Weights of a small mixture-of-experts language model, trained from scratch on English Wikipedia: a softmax router.
Below are experts of layer 10 (counted from 0) of a mixture-of-experts language model. Rows are named router (the router's row for the expert), up (a neuron's input weights, with its number) and show model dimensions 64-127. Each number is 128 + 24 x the weight over its row's rms, rounded and kept within 0 to 255. Numbers have three digits each.
After each expert's rows: "comes after" lists some tokens at least twice as common just before its tokens as in all text; "mostly gets" lists some tokens that are sent to it at least half of the time. This comes from a sample of Wikipedia text that the model never trained on. Tokens count by the router's weight.

# expert 0
router:165104163079112134126106115137145108140109178115072118121175131077112147140095116186134138150115115137145145107110102129159135132127118115133159136121120125149118148147128113124117131155168134
up0:114117099101099137139074142121125134111107126109131117116108110156075137143135081114136125082214119131115152182125146139107130110139121099142100098103107112126092120106145129089146126086150103
comes after: " was", " is", " were", " be", " are", ","
mostly gets: " Preceded", " Succeeded", " located", " used", " sent", " based"

# expert 59
router:118183096125136166108139133109183096136144141088094088124130136162090124126109113133103101092122140098148124184104135114153133121125114143162104147120123109101143144098083140147142136134178100
up0:088108086127117170178098146126112130109130138111119120129141122148135117149146149129164103102173101148112131129146156108097140144123101157112096116055121171098121079161102158130128132103123127
comes after: " to", " (", " \"", " In", " in", " due"
mostly gets: " make", " prov", " did", " Ari", " dis", " doing"

# expert 2
router:090124159121115148130099170136101090144106120118073129103133147090139111112130102136147127106117147115159114112096128092152111123133113099143152117088170136108119137119110143184082115134136099
up0:092117136141139189117078099135115142134142129097114113130126121156123129136161102101130083127145122154064127156121145131092170159147107128109110116095080096127087081128100116122158113115143118
comes after: ",", " is", " in", " as", "born", " was"
mostly gets: " a", " team", " she", " Team", "born", "A"

# expert 20
router:149119177124102118122130135134106145119136143123139135132142128179113162103129148126143120167123113147079103158113126141147122140126095117125117159105130118106129173109148098131095106122083124
up0:102108169133109096134133103110116153119123139101156147136099125157100133095147160129142077084171123138098132109101172142153116117102146138140124134103073086132132098140091121169137132107115116
comes after: " the", " a", " and", " of", " an", " The"
mostly gets: " dis", " Am", " trans", " reg", " em", " ant"

# expert 29
router:153152110126114143139120130109149123104090153160125173104107120098152115123089164157093122086120120098100113115114083094102145088144165109157138150118137136130148129155121136137081109139132099
up0:129131156097133160176120135125145121135139151116108095115073159174131129120144156115182120139135140107137171130098115122107126099139108160111153137117069113159081106093128150149139168132137092
comes after: " |", ";", " /", "|", "aged", "0"
mostly gets: "°N", "″N", " £", "°S", " (−", "CET"

# expert 71
router:132114085145098123176123155128141122132139129141106153172057125088113126108136163103091113121131150110113141091121153146113142114130166152132119180143118162107142139124132091080136103142118097
up0:104128121113099147169058109083156163121102148134122149128135091181106116128175140113121124104153133111182150132150156093114131171143123107104170152104123085144133100099090163121169078095191122
comes after: " |", "|", ":", " /", ";", " W"
mostly gets: "′", "^{(", " www", "−", "°", "+"

# expert 19
router:193131153110148158099151113124109166133152120119146135131135153111129125113149171104157150132148141101137157128119150179125113062137123135167119134102106077145155130173124138128107132140138145
up0:130107151155126163130077083135105169151134108120146133162151125138125160134119112116131144136179087102139134102124127158101132124135165152142133140108106111101127086121126108136136128128136142
comes after: " |", "-", ",", " by", ":", "|"
mostly gets: " Marc", " Chris", " Fred", " Jon", " Marcel", " Jason"

# expert 69
router:140138143097125142187098161141136089124096107129118137095168141132165181112118121134127102200071123102085130118162107131130076147102135125133090125091140115120100116123118088134126111093136115
up0:081161118098140128117063100118132128104126126155063125133121092116096166132130116110161124110139149153138145125129196098133163160175108139110127113157117129097112115088124131119123134179140131
comes after: " |\n", "\n", ".\n", "|", "\n\n", "|---|---|---|---|---|---|\n"
mostly gets: "°E", " article", " www", " Republican", " poster", " website"

# expert 72
router:104140136125128165141141132128140171091110127088137146127124144102188096119180116133103161142115100168149140081122116148161158126137099132112102124093131112117150109180090152088119135137147140
up0:089107117116134172141083135168112124108149134119160174088142161166143142173133129118153106130133167122156127072135141141121159120140125123109099151072128114147129094144145134142165103086172151
comes after: " a", " two", " three", " the", " four", "6"
mostly gets: " years", " months", " minutes", " half", " weeks", " rest"

# expert 76
router:117175091113129158094092116101170088125106139134151155103149129108110144111123183117157100118150102184120085104099122086119099151096103126121120125121099101124123147139131100133100130102145139
up0:123106144124122149101136122120119160134127115142097109151092128158117102132133153128152128110152146073128133117119172142109133098097158159113140108124098125079128132157113129147139135103081135
comes after: " he", " to", " it", " they", " who", " she"
mostly gets: " could", " wrote", " worked", " came", " gave", " went"

# expert 17
router:135149133103099097112112135132151145126103165118113132169131155069124159115145152138131104145144101111153099127105150101131116121111121136169130073144126116099108159126102116139109151120180132
up0:148108099093119096178107104151143123122124132126106133096112122158075136167146105145134131150128145136109123110120173136129125146166100134162121086132127069144121071098125145129137122155129149
comes after: " was", " were", " is", " be", " been", " are"
mostly gets: " returned", " appeared", " died", " married", " appear", " appears"

# expert 10
router:132124148097134172145081129169176142108114140151098118138138180109163090101137122113119125146112120131144082141160109149076125116141097127124117091133184132084150131081076133106130138169143103
up0:097142150097144165141126122109119139097141157123162104144111108128137131085166078123153130126151148152123149103141153176132126101167098155133122105093104088166117081124119112122125137071120123
comes after: " the", "==", " his", "'s", " The", " a"
mostly gets: " life", " f", " death", " war", " battle", " development"

# expert 3
router:102151132141133134125087151157145119117093106142092127104159145117154128121137090159163153126114134117095153123069093095172145157092110144085109121124153102130122098156080113144119133169119116
up0:092163154092124113115110114123129162149148140125109139125120111130145123155197126129133131180155146096131139120162140160129100120145100128111069162071115094172099096096146125136175104129123146
comes after: " ", " (", "–", " =\n\n", "/", "Species"
mostly gets: "201", "199", "202", "196", "198", "197"

# expert 62
router:111150159136127126150162121121095166139100107145113134109137130140114125109138110131086117131067203157113100118146107097091130130135104142161120116094135110169108142127151167131131149181118120
up0:147124118125128106130126126182109168132180131115106159127148162108087114156135126071128094087160127108124118120085152123121162108144111145162125141126065107117087075100104109123141133151142138
comes after: " in", " the", ",", " of", ":", " at"
mostly gets: " s", " coast", " Est", " Port", " Fort", " Et"